Below are experts of layer 4 (counted from 0) of a mixture-of-experts language model. Rows are named router (the router's row for the expert), gate (a neuron's input weights, with its number), up (a neuron's input weights, with its number), down (a neuron's output weights, with its number) and show model dimensions 0-255. Each number is 50 + 12 x the weight over its row's rms, rounded and kept within 0 to 99.
Before each expert's rows: a language model's description of what the expert responds to; "gets" lists some tokens that make up at least twice as much of what it gets as of all text. This comes from a sample of Wikipedia text that the model never trained on. Tokens count by the router's weight.

# expert 18
Prepositions and articles in running prose, such as of, at, on, a, during, especially after nouns like owner or dates.
gets: " of", " at", " on", " a", "t", "0"
router:46 71 33 62 72 38 71 37 40 66 36 32 67 47 52 40 43 66 37 33 34 62 63 42 57 52 35 59 44 64 60 67 46 35 37 58 47 52 31 32 40 65 41 36 43 70 47 50 58 49 51 56 39 34 32 44 59 46 48 52 60 73 40 35 43 57 53 62 31 47 64 27 34 62 58 52 64 63 57 63 43 63 35 50 55 59 34 69 37 43 42 44 44 32 56 35 65 64 50 39 66 49 35 68 37 57 53 43 58 36 54 45 44 32 39 38 36 37 34 40 37 65 41 68 59 64 39 43 61 70 64 62 33 50 65 56 36 48 66 61 68 65 38 34 35 61 34 46 43 56 38 47 65 65 50 36 59 47 61 68 56 64 40 70 44 48 57 40 61 66 29 44 67 45 62 57 40 34 46 51 48 41 36 57 58 47 61 41 48 47 34 54 61 63 50 69 42 35 57 41 64 30 48 41 62 44 50 53 68 64 54 33 62 53 68 44 65 46 39 69 33 44 56 49 37 58 49 40 46 56 38 32 68 42 34 49 40 46 71 43 28 39 66 40 64 33 64 34 41 50 38 36 48 33 65 34
gate2:54 62 49 72 53 43 40 28 32 57 44 36 64 48 66 50 50 51 51 46 35 42 42 63 38 49 40 45 49 59 36 83 40 22 60 50 37 40 59 30 52 68 37 41 41 72 53 43 47 44 38 74 49 29 49 56 49 51 52 37 57 63 41 35 32 40 28 46 34 43 78 52 51 67 39 61 71 57 54 62 55 70 36 55 41 54 50 61 36 22 69 29 42 45 48 29 45 56 33 48 35 41 54 67 52 66 71 49 48 51 63 30 48 29 35 64 55 49 45 52 45 37 44 62 53 55 52 63 40 61 65 60 37 42 59 53 49 68 55 48 52 58 67 45 47 51 50 52 40 51 34 62 65 45 33 41 74 42 52 69 67 44 48 70 51 34 44 49 53 80 38 57 59 31 64 45 63 37 56 56 43 43 48 81 45 60 61 28 58 47 45 69 51 72 56 60 57 27 47 51 36 21 40 51 42 49 38 49 49 76 58 31 43 47 48 62 52 35 55 61 56 41 48 34 38 47 39 61 59 57 36 42 45 32 55 51 49 30 47 64 28 34 58 39 53 43 47 49 42 60 52 30 47 45 59 52
up2:51 44 38 59 55 46 44 27 49 81 58 47 52 28 52 58 47 57 51 42 54 58 48 53 42 17 37 76 48 38 55 35 37 42 65 39 65 67 53 53 34 32 54 43 49 57 74 68 52 51 27 47 47 37 54 43 33 51 55 41 39 65 58 56 43 58 22 41 52 37 49 34 52 74 30 34 41 41 48 76 54 64 31 72 64 51 52 46 45 43 66 33 52 36 50 44 61 68 51 58 58 50 55 64 68 66 53 76 52 63 48 51 50 49 42 60 48 39 55 52 47 81 55 42 55 26 28 42 37 38 50 59 65 39 47 29 46 43 40 57 52 57 83 56 42 38 55 42 54 47 47 74 65 73 44 42 49 40 49 52 45 58 62 55 35 66 55 56 40 62 47 36 49 30 58 36 45 42 68 37 36 49 56 51 42 50 45 45 44 55 48 30 50 62 58 71 39 50 53 52 17 45 42 40 33 33 65 39 47 60 49 51 28 35 40 57 51 59 44 50 70 42 60 47 29 51 41 54 59 43 51 55 20 31 47 26 52 27 51 52 44 41 50 44 34 61 62 27 47 48 42 48 55 52 48 55
down2:55 44 41 45 31 65 66 42 46 59 47 55 49 43 47 61 44 56 49 52 53 51 56 55 45 73 43 65 49 77 46 44 29 46 51 61 53 30 35 36 34 54 44 76 62 58 57 48 33 40 57 63 66 46 69 49 33 47 53 45 56 47 31 37 36 47 53 45 31 64 43 86 49 41 35 54 39 38 37 62 60 37 60 41 36 55 47 55 35 56 57 61 34 65 63 52 79 52 53 48 53 50 41 64 44 55 46 56 21 56 75 32 60 54 43 44 46 54 55 67 50 58 55 56 35 60 42 35 44 72 64 51 43 37 60 21 57 25 38 44 51 47 59 41 33 61 60 64 42 60 35 53 47 55 30 81 41 51 38 45 39 45 51 56 31 55 65 39 50 48 68 39 44 46 57 51 52 88 50 64 50 64 59 52 57 43 56 35 52 55 32 64 63 44 43 53 48 44 52 56 40 60 45 47 59 32 56 36 38 52 50 43 39 21 61 66 51 36 52 38 47 63 48 46 38 72 33 45 30 59 62 36 69 43 20 42 55 73 53 54 66 54 57 48 53 58 70 55 41 36 89 42 35 46 53 45

# expert 14
Nouns like name, town, village, located after "is a", word-final pieces such as surn-ame, seven-teen, and table cell numbers.
gets: " ", " and", " s", " one", " that", "==="
router:52 78 37 71 69 32 54 29 44 54 33 32 75 50 48 57 46 67 54 18 27 57 57 59 54 59 33 44 39 61 53 64 48 28 50 54 49 38 25 33 42 63 57 35 35 83 46 56 67 49 42 62 43 53 43 58 52 49 57 46 48 68 37 34 57 51 50 58 30 62 63 44 24 47 61 64 64 62 44 72 54 62 44 46 56 67 42 71 46 47 50 44 51 37 58 36 53 67 49 42 56 43 49 56 59 62 52 49 51 37 46 54 59 19 33 43 39 34 36 51 37 43 39 55 48 60 48 48 66 51 67 57 38 46 72 54 34 62 61 57 65 72 51 45 29 71 38 37 44 54 26 38 63 53 50 40 55 61 54 70 45 54 44 74 48 48 59 43 69 69 38 56 61 51 55 66 34 37 45 55 44 35 47 48 43 39 62 39 67 47 33 67 49 51 55 71 51 40 43 37 49 35 61 42 66 33 40 54 59 76 46 30 43 46 58 60 53 43 43 63 37 40 51 43 58 56 59 35 36 47 51 45 60 48 37 52 36 34 49 45 27 47 59 43 60 44 70 36 43 57 50 45 31 33 63 30
gate4:39 56 21 62 51 45 76 52 60 64 60 32 62 56 29 42 41 51 44 49 40 62 41 28 51 58 21 60 53 81 43 53 43 44 55 39 49 42 56 41 47 52 46 65 52 81 53 22 45 64 48 55 44 47 45 28 43 38 41 60 46 56 40 43 55 43 51 65 32 59 55 53 36 59 57 52 77 53 51 48 46 75 46 45 53 77 54 60 66 37 45 37 44 51 59 34 55 70 65 31 61 55 36 56 56 57 40 52 50 36 62 49 50 46 53 44 54 42 40 35 37 57 55 64 57 54 29 45 50 61 52 61 60 57 72 43 35 33 49 67 48 65 48 34 38 59 57 47 42 65 28 52 64 62 35 47 43 41 69 57 51 70 57 67 33 81 57 27 48 67 48 45 59 47 40 17 38 38 45 44 48 31 71 28 49 40 52 40 54 63 60 35 47 53 47 59 44 33 38 40 57 49 57 36 55 59 49 66 71 68 42 22 60 48 52 47 60 29 45 77 36 37 57 41 48 43 62 40 49 57 48 56 69 65 34 44 42 48 43 64 26 50 58 38 60 35 51 29 47 53 55 55 43 45 56 38
up4:61 59 68 51 47 61 67 43 46 20 62 53 51 38 46 52 46 57 78 51 65 49 60 72 48 62 48 58 44 52 47 33 50 46 60 52 35 38 36 64 49 50 52 35 40 40 74 41 42 40 40 47 45 60 48 61 72 48 36 50 42 51 58 59 67 50 51 37 42 29 39 33 59 36 67 53 57 60 50 51 62 46 58 46 48 41 57 39 43 45 56 47 42 69 53 51 38 49 56 62 34 51 52 40 54 40 46 55 43 62 42 37 47 57 71 55 59 43 59 45 65 66 37 35 51 64 54 67 36 57 21 40 52 36 55 42 53 46 58 30 30 35 54 50 37 30 31 46 40 46 37 51 68 48 59 50 52 83 47 41 36 31 49 53 69 29 70 22 48 45 45 41 38 54 33 66 41 32 41 58 57 65 18 64 40 34 74 71 39 49 45 60 37 51 37 41 62 42 56 59 48 46 58 66 53 50 40 50 64 69 32 45 60 48 43 47 45 66 50 55 66 62 61 60 70 53 55 67 35 37 15 37 44 72 79 58 42 40 49 39 66 31 50 37 25 55 59 71 35 49 54 61 60 63 47 48
down4:41 39 60 64 63 22 77 61 56 45 68 47 36 40 34 47 39 47 65 39 36 51 48 43 50 78 39 34 51 55 67 52 62 74 39 64 61 24 51 52 49 35 42 42 30 50 61 61 46 61 34 51 52 29 42 48 71 65 43 50 45 46 39 53 49 38 49 33 70 64 39 32 74 58 73 53 53 63 53 44 41 38 44 46 35 69 40 63 35 66 56 53 49 43 55 38 66 67 43 50 38 40 59 73 59 37 39 75 60 41 45 62 53 54 48 70 48 75 72 50 58 44 58 57 45 44 73 44 54 37 51 48 60 57 32 68 42 38 31 49 39 27 68 40 65 46 50 52 52 61 33 51 76 32 57 58 41 60 65 54 62 47 55 68 47 49 60 45 57 54 44 59 51 52 48 30 61 53 56 46 13 39 70 70 53 60 54 39 42 46 54 58 57 35 49 51 40 38 51 49 46 40 54 61 62 57 60 51 49 33 48 38 44 67 55 41 43 41 60 38 54 64 43 58 60 58 51 34 38 53 30 37 53 48 46 48 38 48 29 54 45 62 12 70 74 47 42 72 36 33 46 50 52 54 54 45

# expert 57
Succeeded in officeholder succession boxes, by after verbs like received or was, plus of, and, via, Sir, Governor.
gets: " by", " of", " and", "ed", " S", "v"
router:51 74 40 58 69 35 64 54 33 61 42 31 70 37 49 50 38 72 62 25 20 54 69 54 60 54 32 46 30 60 54 77 48 32 40 58 42 49 34 32 44 62 44 39 48 74 49 51 61 41 38 59 39 49 26 55 66 55 44 47 56 70 31 45 55 65 59 65 32 51 60 46 34 45 59 50 70 66 54 51 47 70 28 30 49 55 53 66 40 43 51 45 46 37 51 37 54 66 55 44 62 53 42 71 60 45 52 55 65 32 49 46 57 34 49 25 31 39 35 51 35 52 34 60 53 63 39 22 54 63 64 63 22 45 56 57 30 54 53 58 56 65 49 48 44 81 38 41 47 56 29 41 69 51 43 47 54 54 55 83 43 54 46 59 47 53 53 32 53 62 44 64 60 44 37 46 41 39 41 55 50 38 32 59 55 49 58 46 45 65 34 63 46 50 48 72 57 38 60 49 67 39 49 48 53 40 43 61 69 88 51 30 52 54 60 41 54 48 36 63 46 62 65 60 40 53 66 49 48 43 55 47 57 63 40 53 47 55 50 62 29 39 65 40 52 51 80 47 45 52 45 49 50 47 51 36
gate1:75 56 60 41 58 60 33 67 48 59 28 40 54 37 45 28 52 54 44 24 45 42 44 63 37 51 32 46 40 45 26 62 71 58 52 49 38 37 54 58 37 45 61 48 35 37 33 45 63 71 31 55 59 47 38 46 43 74 38 44 69 44 63 30 57 43 55 73 53 61 54 67 52 57 53 47 63 63 47 37 51 52 63 13 46 60 56 53 49 33 39 57 30 58 41 47 55 51 60 31 71 51 54 65 56 60 29 59 30 45 58 39 69 46 36 53 55 46 48 68 45 65 46 70 28 40 46 59 60 70 47 41 59 58 37 61 46 39 52 55 41 47 41 62 51 63 56 61 43 45 54 67 59 34 64 44 45 50 71 52 51 47 64 51 46 57 38 59 47 60 70 47 39 47 72 58 34 52 36 77 62 69 58 38 43 49 51 65 35 51 40 50 46 37 35 53 49 51 66 39 45 58 39 64 26 56 52 46 48 68 36 37 52 61 41 44 57 68 58 33 55 61 58 42 64 63 58 37 50 46 51 50 55 47 42 35 53 64 59 28 54 61 24 36 57 52 69 54 73 32 75 82 60 65 36 57
up1:67 57 60 42 65 56 33 69 55 56 28 45 57 40 39 31 53 50 55 31 36 37 38 66 32 51 36 46 40 42 31 70 75 59 55 50 35 30 68 58 43 45 60 39 37 39 35 44 64 73 34 57 59 43 32 42 44 67 40 42 60 45 61 32 62 30 68 68 59 54 58 69 55 60 58 34 65 60 43 35 53 49 65 17 45 59 63 61 54 41 34 50 34 49 39 44 55 53 65 30 65 50 56 66 56 70 34 53 36 51 57 33 66 48 42 55 55 46 49 67 51 52 44 62 33 47 58 60 49 66 54 42 57 60 34 62 51 43 51 52 40 44 43 61 54 62 58 64 54 43 50 58 60 39 63 36 53 51 74 54 51 46 60 53 37 64 42 59 53 54 71 44 42 52 70 58 35 49 40 78 59 72 67 49 48 46 58 63 38 48 40 53 45 42 38 58 49 56 73 36 43 57 33 59 32 53 53 44 41 67 40 45 45 61 34 45 57 61 54 37 53 65 52 33 68 59 56 44 52 41 35 48 39 50 38 36 50 62 54 28 52 60 31 32 46 46 69 50 81 40 79 83 54 65 42 65
down1:59 34 59 54 41 47 57 69 55 44 79 55 59 17 54 63 43 37 61 48 35 46 51 52 39 51 36 47 51 54 31 56 53 64 63 49 76 37 55 41 23 47 49 78 47 50 49 58 60 45 32 48 49 41 42 72 49 68 40 56 69 50 45 50 30 56 35 63 44 33 50 63 75 71 57 52 40 39 47 56 72 71 58 56 33 39 61 36 51 48 54 44 36 57 51 43 51 28 70 37 59 48 50 42 52 32 27 73 58 43 46 44 50 56 58 45 37 25 72 79 58 64 44 38 51 45 40 21 45 47 48 55 27 56 28 37 36 46 43 62 34 49 30 58 49 62 48 64 39 43 52 37 45 68 50 53 53 47 53 53 43 53 41 40 46 54 25 54 60 64 70 47 24 59 45 60 37 37 56 45 61 56 52 47 34 36 46 54 41 55 40 53 62 57 45 68 84 72 41 56 37 75 55 46 70 61 50 42 44 59 29 61 44 48 39 43 49 62 31 46 60 49 74 45 52 55 47 62 50 50 25 44 64 31 41 46 50 64 57 60 56 59 50 61 58 47 48 49 54 29 61 69 56 52 53 56

# expert 37
Pipes in data and minor-planet tables, French or Romance words like de, à, Le, and copulas was, is.
gets: " |", " was", "e", " is", "em", " were"
router:60 73 38 61 71 25 57 22 39 51 33 41 69 32 48 44 34 70 49 36 42 57 62 42 48 55 37 55 33 64 59 70 42 25 48 65 46 54 45 38 29 67 47 35 39 72 54 39 74 57 60 60 38 43 39 45 55 62 47 49 53 73 44 33 41 67 75 65 45 63 62 51 33 47 38 64 70 70 60 64 57 56 20 44 52 63 33 69 38 45 37 46 50 44 49 35 54 70 62 30 55 48 45 66 53 56 48 57 56 41 37 55 50 33 37 39 45 34 29 45 40 48 43 64 63 60 38 52 54 61 54 52 34 47 59 42 41 47 64 52 67 60 40 42 46 65 42 47 42 59 29 43 70 41 46 37 65 50 73 77 46 51 44 67 64 56 44 28 66 59 45 51 64 53 65 56 48 35 46 58 50 41 61 60 47 58 57 44 43 53 31 54 48 60 42 58 51 27 55 48 62 37 48 48 59 41 51 50 70 63 49 35 63 65 49 51 69 47 47 45 58 53 42 40 37 44 50 40 53 52 51 50 72 50 42 58 35 44 48 50 25 32 73 48 72 35 69 33 41 45 41 44 45 27 63 45
gate0:70 65 21 59 66 45 40 53 46 64 32 18 56 28 44 52 52 65 43 34 59 65 45 58 46 52 34 33 58 61 54 48 55 41 45 50 39 51 34 39 37 56 54 38 40 60 40 57 69 44 39 67 21 30 40 46 53 60 43 31 79 63 58 39 27 55 51 49 42 31 66 36 48 67 58 44 63 58 41 57 32 46 16 45 34 64 52 54 36 30 48 33 52 49 45 34 53 56 29 40 51 64 68 50 44 47 40 58 40 40 61 53 34 54 54 49 58 31 38 46 48 64 27 47 46 56 49 45 50 58 58 51 33 40 53 54 45 55 46 51 41 63 61 29 33 77 59 64 54 47 33 41 68 41 37 47 41 42 69 54 40 52 37 70 58 47 48 62 67 50 37 24 74 48 42 58 46 52 55 39 83 57 56 50 50 62 56 62 48 39 30 60 47 51 55 60 47 41 66 39 50 30 56 45 57 62 63 72 45 55 56 19 64 53 66 62 81 59 54 63 45 39 67 57 39 63 41 67 47 38 57 54 57 58 46 48 46 49 50 45 31 44 49 53 34 43 63 40 43 51 60 43 52 41 35 39
up0:64 75 25 47 67 43 42 53 45 71 29 23 44 40 44 39 56 52 40 30 63 49 52 48 48 54 44 39 53 68 39 55 57 46 53 63 33 46 30 46 31 45 63 39 32 62 33 52 63 33 39 58 28 22 44 43 51 58 40 30 64 66 45 34 52 55 46 42 55 38 59 34 57 69 45 56 67 58 40 45 35 34 05 44 31 65 61 47 40 27 62 33 52 53 33 33 59 57 41 41 48 53 57 41 36 59 47 59 33 29 53 51 35 63 56 41 58 46 38 38 45 62 22 51 46 52 54 41 47 59 68 39 36 44 44 36 42 53 44 54 45 56 68 50 42 83 67 64 55 44 33 42 66 36 43 57 36 45 65 63 51 48 44 67 55 51 42 60 55 48 38 25 74 48 53 53 49 52 59 36 68 59 52 48 49 65 55 55 42 42 33 79 42 46 51 61 45 43 55 49 54 36 52 45 58 60 62 67 35 57 54 27 58 55 63 63 81 62 56 46 46 40 63 53 47 60 47 70 55 41 45 48 49 72 40 47 40 52 29 42 37 39 53 52 40 35 64 43 42 52 58 37 47 46 42 37
down0:41 47 32 45 53 51 27 39 73 57 47 28 48 66 50 47 63 48 60 48 57 55 52 32 50 61 38 47 71 38 38 43 40 32 61 58 61 56 71 71 80 40 64 47 78 44 62 34 67 62 47 50 50 48 72 48 39 35 50 43 49 54 55 48 49 51 61 40 31 37 43 48 46 31 45 39 34 40 31 53 58 50 56 59 45 63 48 65 46 48 58 42 64 54 38 48 60 66 65 55 44 43 40 49 26 50 37 59 80 34 42 55 42 66 41 50 42 33 56 57 38 70 69 52 46 26 58 37 58 41 33 45 42 36 41 43 44 54 54 60 44 55 29 68 41 46 51 48 66 57 40 43 48 50 48 49 42 56 64 41 34 61 48 39 64 38 62 60 39 42 60 62 25 53 63 67 50 33 63 41 45 50 43 51 48 54 49 65 42 56 32 51 40 45 59 32 54 57 65 43 70 64 48 38 69 27 61 63 44 56 25 66 52 46 34 46 34 26 43 44 31 74 15 46 55 75 46 52 31 38 45 47 29 52 35 45 69 68 71 54 63 50 29 49 49 71 58 46 36 52 61 63 45 56 50 43

# expert 20
Sentence-opening pronouns They, This, These and relative which, plus numbers or dashes in election and sports results tables.
gets: " |", " which", " at", "\"", " It", "-"
router:55 74 29 63 75 34 62 18 28 69 31 42 71 43 51 51 40 66 44 42 42 55 59 40 56 43 53 57 33 71 46 65 42 33 36 48 42 51 28 28 51 59 35 40 41 54 38 38 59 67 43 65 30 63 43 46 65 41 52 53 55 70 41 36 57 53 57 56 40 52 62 41 32 45 53 72 57 59 43 65 52 46 23 43 57 53 43 66 39 57 42 45 47 49 45 31 53 66 48 48 61 65 25 51 45 51 37 65 73 47 39 60 52 36 40 35 47 47 27 46 43 62 39 63 64 65 54 46 67 63 61 50 26 62 62 50 38 47 67 62 62 78 45 36 41 59 18 45 43 53 32 46 61 54 39 24 56 37 68 70 53 59 38 63 45 55 52 41 62 56 36 37 66 49 71 58 42 44 47 55 42 43 48 52 51 56 58 39 55 54 30 59 44 60 50 61 48 31 49 40 57 31 29 38 54 38 46 53 52 64 39 36 70 51 60 50 67 39 36 46 42 45 47 57 34 50 37 54 50 42 49 42 64 38 35 49 42 49 55 44 27 30 61 50 80 46 61 51 39 55 48 39 46 33 65 39
gate2:48 56 55 56 60 59 42 51 44 75 44 45 52 63 35 52 39 37 41 48 35 46 60 52 64 57 59 69 36 56 34 45 54 51 34 71 46 42 43 50 40 42 42 47 70 34 57 55 44 70 33 42 45 56 48 44 47 44 38 74 82 41 69 46 51 42 29 55 45 30 42 32 25 58 50 71 50 40 61 54 38 50 41 50 53 26 60 55 30 59 76 47 46 44 67 45 46 47 61 54 60 72 51 35 58 50 43 54 62 47 55 51 37 52 49 47 50 60 41 59 58 54 46 67 46 46 52 47 62 76 58 11 61 66 60 60 57 60 42 51 63 60 29 08 53 59 67 52 33 41 55 24 47 46 57 43 60 53 61 65 63 68 56 44 43 32 53 58 46 57 47 27 70 66 42 22 58 43 52 61 50 55 29 39 35 48 63 29 38 45 53 58 47 57 51 58 59 51 48 58 52 50 32 18 53 38 32 58 70 38 23 35 49 46 38 28 56 36 31 50 39 44 47 40 26 48 45 47 43 43 33 56 58 42 44 42 62 58 69 68 48 59 44 40 42 51 57 47 24 43 53 56 48 52 63 53
up2:47 55 52 57 56 59 42 57 49 70 41 45 52 62 35 54 39 41 42 50 36 49 61 54 60 51 58 69 39 52 37 49 51 50 37 71 46 49 36 47 40 43 37 44 72 38 54 59 45 71 28 42 45 58 43 41 46 44 40 71 79 43 76 46 52 40 34 59 43 30 43 29 24 56 48 68 47 43 62 56 40 47 39 54 52 26 59 62 30 60 78 50 51 48 74 48 46 47 64 53 59 73 56 33 63 54 40 53 66 55 59 48 36 51 50 50 53 58 39 52 60 52 47 61 46 44 48 45 59 77 56 15 57 65 57 62 58 62 35 50 63 59 37 11 54 57 66 56 33 41 55 19 50 45 56 45 54 53 57 61 64 67 50 45 44 31 51 55 49 49 43 35 69 57 45 19 51 47 51 61 45 59 28 44 40 51 62 31 30 51 55 59 44 59 59 61 63 56 49 57 54 57 31 20 50 44 33 61 68 35 20 42 45 42 37 28 55 34 33 56 37 44 53 40 28 47 49 51 47 39 26 58 56 39 49 40 63 52 74 71 47 57 44 37 42 56 55 48 23 45 56 58 52 50 62 54
down2:62 38 48 48 41 60 39 68 52 30 67 48 28 39 38 53 39 43 62 53 41 53 47 52 48 66 49 45 47 19 30 60 59 52 62 54 43 64 50 47 59 41 60 56 75 33 56 39 42 44 53 55 51 62 47 66 59 59 33 53 78 53 67 32 38 45 32 57 32 38 51 57 55 65 41 52 32 37 47 68 51 70 40 54 38 22 35 68 40 57 73 50 64 53 36 47 57 59 41 56 36 51 45 42 63 65 44 45 55 44 48 51 52 59 69 34 40 45 45 56 46 39 31 53 50 65 53 51 56 48 44 42 52 61 47 48 46 38 37 25 56 54 45 70 44 22 69 37 19 50 47 49 45 44 73 48 40 46 29 48 44 57 35 28 24 05 58 33 61 33 36 47 55 61 45 58 74 60 33 41 51 62 46 53 57 46 26 39 54 31 28 71 41 37 57 42 36 57 72 37 51 40 60 38 45 53 57 44 51 68 26 32 54 39 48 55 45 31 61 60 44 46 53 54 53 50 46 58 50 65 51 42 37 37 40 49 66 46 52 45 48 53 26 48 29 54 44 35 52 58 58 35 46 42 41 47

# expert 12
Pipe cells in tables, hyphens and line breaks in infobox-style dash lists, word beginnings like Rel-ated, App-ointed, and month names.
gets: "-", " |", " and", "ated", "12", "and"
router:62 71 37 65 76 30 55 27 42 51 41 30 70 46 59 48 46 61 38 25 43 58 67 45 50 51 36 65 38 57 55 66 42 32 36 61 45 33 41 33 61 58 45 40 42 77 54 39 65 50 60 62 34 45 51 60 50 39 46 41 54 71 37 35 41 52 72 62 40 48 52 51 25 38 48 60 59 64 52 59 44 70 41 39 58 56 50 57 36 51 40 38 46 35 54 19 38 73 60 45 59 42 40 62 52 40 43 61 55 25 56 47 43 34 38 22 41 42 31 41 42 45 52 58 56 67 32 41 59 57 67 49 37 49 57 46 38 48 78 52 55 70 51 38 44 65 40 34 61 67 24 36 65 57 47 32 69 52 63 65 55 46 43 61 49 38 67 45 54 59 40 49 70 56 38 48 46 36 46 54 42 55 62 55 48 47 50 49 39 49 29 64 50 64 41 72 44 17 48 48 55 18 44 38 57 40 52 46 68 65 59 42 54 39 63 43 75 47 35 48 37 48 54 52 52 47 53 44 39 53 45 49 57 46 24 39 46 41 45 38 22 35 65 32 60 47 65 40 54 51 50 55 48 37 54 49
gate0:52 48 49 60 59 61 43 48 32 40 58 45 59 45 68 62 38 48 61 41 63 57 51 43 42 30 60 65 47 49 47 66 17 34 45 46 80 51 58 54 60 60 51 50 47 49 58 43 92 25 18 67 66 25 26 52 58 46 42 63 45 45 24 41 61 37 50 51 57 39 45 57 47 37 53 56 39 37 73 49 45 55 44 59 58 45 35 44 44 30 56 62 63 52 47 54 55 50 50 52 62 49 60 49 54 49 47 41 34 52 67 73 54 46 58 41 46 32 52 54 54 57 57 49 59 56 45 51 46 33 72 55 24 46 35 49 64 57 71 74 45 65 47 30 61 48 55 65 47 51 55 25 37 48 47 64 50 54 71 61 60 48 78 51 54 65 53 63 41 48 66 69 70 44 42 33 63 49 54 53 36 42 72 55 39 47 63 69 60 67 53 35 44 51 25 53 70 49 51 62 40 42 36 35 55 40 43 46 30 61 29 45 47 54 45 40 42 44 20 53 62 66 56 58 53 43 54 27 45 54 35 65 48 51 45 37 56 33 51 63 42 65 46 30 51 44 44 52 25 64 55 59 78 41 50 53
up0:51 54 45 43 44 35 56 45 59 60 43 53 46 54 35 40 58 53 38 58 31 46 47 64 63 68 37 33 44 49 57 36 75 64 59 57 23 47 39 44 38 41 49 47 52 53 41 63 06 75 79 30 38 75 75 47 44 56 55 40 52 59 73 56 38 65 47 46 44 61 54 44 50 62 51 50 59 65 30 52 51 49 58 43 43 55 65 58 58 66 42 39 35 52 49 43 50 49 47 47 36 49 40 53 45 48 49 58 65 54 29 29 45 53 43 57 46 64 47 42 44 42 37 51 44 46 51 52 55 66 33 47 80 52 69 50 32 41 31 27 55 39 55 65 39 54 41 34 50 51 46 77 64 51 52 35 48 43 32 42 43 54 24 51 44 34 53 35 60 51 28 33 32 55 58 71 39 47 44 50 64 56 27 49 61 48 43 27 39 37 47 67 58 49 75 48 28 51 49 40 61 57 62 65 48 59 56 60 68 47 73 54 55 49 59 56 59 56 78 44 37 35 41 42 48 56 46 73 53 50 66 40 56 48 50 64 42 65 48 34 54 29 59 68 48 61 56 46 79 38 44 41 22 57 55 44
down0:16 52 63 56 67 45 44 34 63 46 56 69 59 44 44 46 48 68 56 55 54 49 61 58 65 45 56 53 51 53 49 41 54 83 51 78 52 54 54 48 42 63 59 70 31 50 49 46 47 40 61 63 44 68 62 71 63 43 43 58 38 60 76 45 47 45 49 40 55 57 55 44 43 61 50 48 59 58 39 45 54 29 38 69 26 49 50 66 54 41 60 29 44 59 45 46 30 49 48 56 58 36 54 41 35 52 50 48 46 38 48 48 46 48 64 50 30 55 54 48 43 60 55 72 59 49 51 40 78 66 59 44 51 49 44 39 47 48 52 40 63 30 50 22 64 48 54 39 51 41 36 47 36 51 29 47 42 37 72 65 45 47 47 53 26 46 30 50 61 47 43 33 53 70 75 72 44 42 41 49 49 70 33 44 41 39 55 50 58 38 36 45 59 73 37 50 55 53 74 62 62 48 63 60 63 50 10 44 51 33 42 28 70 53 73 43 40 37 70 42 59 36 31 60 34 44 43 46 39 55 50 29 63 58 44 59 43 64 52 47 47 33 65 42 59 54 56 24 70 37 43 54 25 41 73 38